Weights of a small mixture-of-experts language model, trained from scratch on English Wikipedia.
Size: 11 layers, width 320, vocabulary 4096, 42.2M parameters.
Training: a variant of SOAP for the experts, 595M tokens, 9538 steps.
Below are experts of layer 5 (counted from 0) of a mixture-of-experts language model. Rows are named router (the router's row for the expert), gate (a neuron's input weights, with its number), up (a neuron's input weights, with its number), down (a neuron's output weights, with its number) and show model dimensions 256-319. Each number is 500 + 50 x the weight over its row's rms, rounded and kept within 0 to 999. Numbers have three digits each.
After each expert's rows: "comes after" lists some tokens at least twice as common just before its tokens as in all text. This comes from a sample of Wikipedia text that the model never trained on. Tokens count by the router's weight.

# expert 3
router:564459518554440490569456492528422409574510527566383583500496459586568465439466559512518492461420439539444532479527543443535553526514478457580410555464620513476439554459536501501579496555482567
gate0:501467473490510478433512516504524590475532520481378482488439474428497524431516505461541477533458502497548504450428537488608502522486460463652492437496527483542508536465426404574570519521528497
up0:448561482498497487468602462550561512513516481579456480559540442485463536483461528570537478506489605512450527422562594489476512521527563491516501520482505554427554411533499533417543481452511527
down0:463430501610389494542498478462542550464478456531524494511635513484516611455479492561489526514504570532523528516518502510484481500510539597450544409576519535473577379535563577473588608508552593
gate1:495580470569457515525422486458588448493511572484512452530500436527521466538469512574502601470541516595476596465528522469464520571573482528591489499531413495509488574548461606477468457419477506
up1:529460557464531417503535499555476578572485425570457485457476558493503557406530529486509467532441512535495460548531513558584453460449508480440568507503586479438452489427498506530502478511479515
down1:605467443454373483450463476425463532424504477450577535564468499497536548484526475533502541481501429548421521577447526475466533523482370458493406478476548484452521533520471555600520462465526546
gate2:521372504583483485500438468498451490522512441494463525455399490510562520477450540479485554539455458476516520504420392507481457585533435535534458536507516541549520519502491516526469523488372457
up2:437465516515523522464463541424535547527485444480501516428515499545550547577506573551550525523471511543514498469457555496484533519439447510499496602452495463489568527483496573454399526504417568
down2:490511514527483586565594498464487618490434508511545456402418454538529576434407497502528436432448437580452548443441514480498495475499484506523493426522528454517452396461542552519483515494503427
gate3:566384536534421491494526452545485591591464439554469444569436519499478511462532507509439458537430454444486449550481463469461400581475560488508546501511496403560449491526605505438486480490549443
up3:462552491461527554493517516553567464617502493545536550469486536585458513558483524584410483375538498468507510522551479407456512506455536486556434408535534524436478503504533529562497554471546515
down3:505535520603498511469524497474580515479477511514431538561434520543454577552563573474429571502525468405379487467507351512517476408437455477516406526505491546442537424545457448466488436565453495
gate4:518466583519534548381514499520516571504497474449471578503450448531466454535501525466472439501510517606485480537544495471392589450378571503467513527543459569436540648453431529621478444425484510
up4:547495524432404537495447495380523462432539477433511497507569562492442515463476469605572548497541410460586610493512513542491412544579434426458428486494472501483529560499558482484486508510537556
down4:469498514479428473483535478472487548478486466473562512519539451489388475462553487538559498463516505422544541547485501492501477477493440516444452496474450560503402434556577522542550522547462466
comes after: "\n", " the", "-", " of", " a", ")\n"

# expert 11
router:593502605503451482463546494598556507438547496516474522512432514472545560565497484562552472411514446447483420561488431471529564551464577483526521437432518513463469478512421526545437435563503500
gate0:541481545420415512521463460486499476494480496407467478486502453475573507457506528546497485440457496525546451447400561500489581565476528492462499520529518579480493471488551358510496512584515521
up0:464482565514601484450614526518407491510544519467582541543465626508462506459508480538511483431574485421533520561568469483534418450578493466532502472494507468494597493577471500496512485430503490
down0:458526471553552550468519530511530434505472459475443440545505546457491425561529553482423623485494474500601445448512420513427498462491480486503541407484511537479542502525470507436476421463512533
gate1:564613468504560476532496561544536383510488411544391416426493530593548549528463545449480573504517469520514544523503513446561449486446513439492571495438535459432379478426599425554535529564539490
up1:533439467455529530493383482528443604451443492510532581480511526451551436508462574494466504508532573526514520499520451581592471478506517555480422574523529495486558554510511539441467454408445459
down1:427557530520510452505501480421426461525498594510599549434448555458368448583512478426568468550441525504540540440559454455553505526539521449498433475595399574476568561547514489481462616562431514
gate2:516453466487449555460509477403490535506432487578434461469373519536531538574495448455508401510556473536523498428508501409535526507500476477534494504550494542574459495485548519471500483495527453
up2:636597510499458445511509536500548359498479523465567511475478482476539554519448576518572535477474445522542579498521406600442475458503511546603515465441583418472547549477429521576553475485431534
down2:605625492462427513541525439573492599503377490459494457508431453501384539503437426544582498499513461565451662441423525537530442514418542445520527578479547430516515409444471572562521592494487451
gate3:506430421498484469458476465413417523520459455399502466573538514500499469446473504495493481546587526483471603519534472519452473483503486538530515501503417541487544419521431495508450435474504454
up3:570446491529503541383537451530482441477470539430482509517570511606411464494561414576489475521590488567544460537439470478461556475506493477454458475550485531518492464504466564507495493515587441
down3:578420382507434469480455525539464557476423536443515464475571602498560571528495535506520365483571550522506471493441422462564620518538553472499523590489450514438541472459507477571405567453480424
gate4:505476586421492519536566579506509466590522505559457457583439488549559511600407489582431419507539497502472572459528477410497478513478544624502454511499527456470484483381552449537496569513498453
up4:489546415495544521538449494533534562444538456441510492517514452477529489528600519511511608547437517491537430536524368514517575572493476554456526594468540550576572519554439556488553473578553459
down4:561525524570367389440448466456486486468497591475539436472521514434525508459454412525548575538561557463519501449478422462464529542552505568533535485540432538470445472517429533421525496555392438
comes after: " |\n", "20", "19", " ", "|", "\n"

# expert 12
router:447481514437464457520513489566458603499436538470557489514498497527517540467425369552506469483480511464524566532474422447494525446523472547498522502484443461532600509397519474516521443463412575
gate0:584480601468466459455504515502572430511490511558476494542464434538498490415549496530557533531521438470473519468577477446447462519524442460467519500422491611428492505545492521528512491468494521
up0:427508513532623521479521499501429568572470545449496449490585553461552531534369484488498493523493495583506496495591555619518570510574533564506446458535558524490517461520512444439487516568496461
down0:536463552505497520463472475621521496478498472527376561517481390452485436503508541592305454522544510500439491449574524502470482486449532470532473525449465554452489534510554529529504484502584446
gate1:540466473414468409368522570425531581422608502620476447547503475575555541479471499534538564403469488533532448563533482398488573579476475474467438429562414476505548529468519439519508458502538606
up1:439547534465502542614521522583408425447416560437507519523506501539510554455448524515515457496604542507495513451438374567624397539529507432517465561463487537437523445599524459508488603503512453
down1:522450499493415487492429515571527517528535457499485528511489513521439475557454529492576577521470493444585477548543562443526600539598466539547366479560547616509559463588489518565383473496540463
gate2:486454495516468519467466492509518451592446483549542438470506515551469532582416413462504423509603594470522517536502500433535480493545567490452489559517481558532488519526482424529534534572484564
up2:511542534496470542474535444526527469530467492478490564486465476546488501494468519500532457398502547548497433469523593461571484523524506604493556581563490449439491487479519523554602425459491443
down2:463553482501502519585519563539496495531570534466502462491556526496519557478483442517447533432472587430481462476556530513470619489551470543616546476536542524561500498523545491508463497496467410
gate3:483413466537499503502465558513568417485637498486539508562518406550536464529557481481502543564520487449579562367486558476492557458457584578532512471512583485538499504527518524519538536490530504
up3:492409497492495506421544520537514430486636529591452447524511450521492471621499470465536425554505501436544548367478561514497596518466583503524511502422569470495471500498510502554558463523481449
down3:522510489584424537586505566439519573547464556488505493451494449475486609557508446520535548488490532553446442621571587429513515445498518500383534491487498537447515544572520592439496517507552507
gate4:616446526414430524532473491497527556531496516407474428366520547520484546581465395519600487505508471449546500560610514509469534499496459558587462494476476587473560431495411452503540494498465485
up4:504414465501520534547468505455470571603471487388536491388483613478480536501468341467525503554532563471562535536543513468432556477595450496530521483468473585596544430391326407539505419449494465
down4:576499526439475415512477492447488550447494507440559541560483524480511471510541477452485488428431445462519470569606410544478492502555407434457488472527464570607438518484522457488401494533509438
comes after: " ", "–", " (", "19", "18", "20"

# expert 9
router:475567549411481595487424572499504513472597529477554418391519494487472485460450547550488561564452579620585543520490579532458490524426513464514547480436492496475507531457519481446604553545477443
gate0:499461486489528477451451606476551549449497471517516524476535520536485411502466543498454472465499470541396555515618531419452472519469538500584646591492422565481516475526494462413419426519480489
up0:452390542466486456520513479572577434506558507569538555590475437561504397575472481454433499521459529517469546548600597486537481530530513498516526435470467529523520515444523495487466479547479511
down0:501541602510388465505558598479572516485526533443497489522515485488513541455462481542521522589463518451551523491549425482485520461467490503464488492455536566485497498563482406539466533519484489
gate1:522493482442501519501484521511505525540461648485474574519483479541469562524516537624455437495489473559500506544574480526553548422443502426537469559473515473522501458415441465473527655481562501
up1:575539447495484357535483489586523581514457543437425533560561476594469518481405479530562526440434551594511460504575499499524526512465528524560554495604490442612505393555418480593494504517563493
down1:487637442545448459525493435467503566443485497448512564507415526476441512379450466511433484592420403489442470478555501533534432565566602485418541448653599480511504514488514541560511477484525489
gate2:564473432540459494336434401537571550539453504541524529438480540506530643504446517468578544480536456580484578554445546485463527559520450457531459468556453489518529510410471488513447528524547510
up2:509505447575431519453462428557558612454461463573557509501486541446529520513590376481532474436522521556402527567482462474599483441574453501476476522501434548520597525548553455537470512386610520
down2:476526480467464547408532419492519445510438512507463498500551516466541475519532527500460528516470472436549530495551473526448555460480549484512525490519440493460563450522634488541572509486436558
gate3:601546522485532453546469516366590457415417457445496474462533466539478488568464574501427491491501489519491528517499502507572448458538501606539521462440453630534566507528530432350540481476511459
up3:513570443546489550547471467496490445427493440481523478525435511495487490515559405470469453492491514557420453501501555561445401449536464523463463415444489571489514514523543471491476522466503519
down3:587427517470548521511524483472479548455543426544553441532514548557519479498486566532540597535436480534518569537456511483568479501548375498446487568445451470487570621546519462357584493508508429
gate4:483532563427431389561566458434494571508516464491488481536508516519455486511600496488435549513557533556532487517539576473559492478486533477433469452483458456551558395610449576443523513407509553
up4:509521622473515505568482471504382496389458545466398514517598565538482486442540545534523472533473451579460464562526558545464483553593581609540457530446412467476552583440464489580532468527500523
down4:474551558586481597589469449511503540460462496516570502475478455589580393464518537471491502498445429455495536563555543516514502415602479507567499507345507500484351621545492690550452443433474471
comes after: " |", ";", ":", "|", " C", " P"

# expert 6
router:521559517561629527446461405609423513442522470532489510467496483495477558532487524465459537579439499565469540488427442420432453601505472480556456544462468509526515473561536517508481395565498458
gate0:494514536438540496387515483491532443489507492514490466474511495428466524611494490385479485503565532597447473505530505598538521415496529565495443550454479415527519502500553579567562616578494444
up0:514476515564541625383544446562505458572509515490542479457451497506517508495413523469450456461491481531458493523541550543525529531537345636470442556427497477520559520469575452520578507517571465
down0:449574545553467498492498478552443540579445442558448562526435570628508522545493499496415402441480488537505464573520512483524514349521539449467491506478446550593517546541499468510507528492511496
gate1:473487494550539561495466520569468554551544495515512498441553472529474510468467555504527504460494468479472506465558495545501464468433538480473482496384536501516434444486429455458490543563449445
up1:489477485561451592479481534439425541501463467566404517537545551473476553570504464580500562545517616555520512524512549576548529578612456497660468604615477450467602525517497518478597453509511632
down1:491489501506499494607372476455524551478424520554602508444476522453511550399434471498429557544411493535416491595469555542543460538468543551541447588570645416534526496471438485553452485570514513
gate2:442569572511413424493581610547459415454506529476418579548501500541470482480509493602449472472478426549622508548461551515522477514430474505493489429471438511561465497498465453447555562536497468
up2:467521580483480563468577493549582438459617530492435503546554481502437491502437502544399520522504431585523568560495539441483534506430521509481480455511490489597540473539462574442513599491455506
down2:533523412467446396526513500533415466451518553454418502512513529529411494467461538532506401526476484432526402589430541459459537469503451467531498511434452542507470504520522440467468465498581489
gate3:535471422607523418550556531423485572481510501529467532508531475524499560503529489528543514454526439519500542485565517509492608450420445448490580417444489498502445466521495592510477565503497480
up3:570462517487567509449424566456601466506516515439454544582552432443518491552502468542470594455595550502482474426512455523478450561537482478478585548428567571473512542470446402555565479375534554
down3:519450525428427457557541475483554405582450517430530464556595445451554404532554533545520513517503446468430587482480494548561527526492547481536480494502373525484470521514463455466508473403612462
gate4:480466526440511471492499504504580439463523492558447517509468474456457483590557450399494570552507492517507484537434517366531486460461534528430538452588527575499472551453489553573521528503501453
up4:532540466510519556486551537527407543608449456508476511453510498498541498398452467481514451480528568541542490565519474487526513595470439466481603469471507470442514471519472433493492491444453489
down4:535521589522553490526520598498591532398468537528468479459445532488554508451496374525455450591517359439494463557493439552474498510517487496460528521553495473517394536485431459504495517532502413
comes after: " the", "-", " Al", " of", ":", " and"

# expert 7
router:526487485631589421498508586532512506574539456468513494453484532587570519553549506491449469509539458463519592590525484452517490571495403526455507518490441512451524544407496497491563470519550499
gate0:526496482533496430529425572471491550470517432532455547410466453594572506503550491443500460487524459536530569489474464538478429468499548574548523559438406595572427502500461450558446546408563547
up0:490446529460508414515452436470563525388493504538445430427492513579546465506491484422491472569475457492454514480520500563463459554524508511611572534464407554558479523492476471517498548484532536
down0:477463479599535437393519417453488506516438505613574456447443527561501580499465557508331427517467499531555517442444569503477511501577510577580398507549417551501523515548485525573560455521488550
gate1:530501479471564442540437467379632450468468519437473475547480494519393583491488528537537494507474479478486459439411424535477447546440410558499451564552506592559501532529493473616486505497469457
up1:467570532561510588531515536581516500486545484523551510419517484507588612580511438468523528519451475509525482511586494418480553411498487464500520508470439391458506516484429540507553518528526481
down1:534514540484560450509529508509521537487500485476532485608445573442488484464533562556519481552432463491579582491531557458518534527461522563493604536512474474553516435565527527460509516486497496
gate2:580550551491474473494586480602543591505563484441457655520455518417552439576464443546438482488479611524569534518547491481506510528531598542518607479512546534478555539516524432529586478491500591
up2:501566598477441453498455520495454496566508525463538542415474425529463523504609534469498449474536479508469449475613442502464485452582576418510668495539511453441524393583509498485554493414457487
down2:470492527421474578431486529581486466472516486461513572573461518477461481516485582533517485517439488464468485490561431452538578504550580498567492521391510478504607489626523488513424647501541548
gate3:522470421521617465441431546502486495530485479417551540555578510497497382481444508481541561542475533571465523542432576398497530592493489456594473440509507466492544528484502448524494501512537531
up3:507515506561508448547482518449470446467503570534499470534566503497549483515516467452525365464559509380563555449485547462510436511460568527541429539406530456497581509512587544462524472442512513
down3:560461483407477483415555433552417439503514437550549481477529452529512485470435464570431516557500570471535520484537500485637468470513576467594506468457511479496450542483478466468588442404436572
gate4:498435514468550535481523596493486548591522507524499450463467501538547446455556472539418546506583518517597546581454516496492522500465510519509426522582522614526562488472495590494534516481495501
up4:523513428596523513473621609545491502507581481524510490490484462513436529508601522522494436424524467521538513546548501448537553504476558513487481456508474511429483471540502426432526502491501568
down4:493515560477448475594409436498579473409512410539547476419435492567449496381576524475469506499581499527422523535530515564495545471461540533523449492552577500454471525485544472480472559545541584
comes after: ".", "0", "1", "2", "3", "6"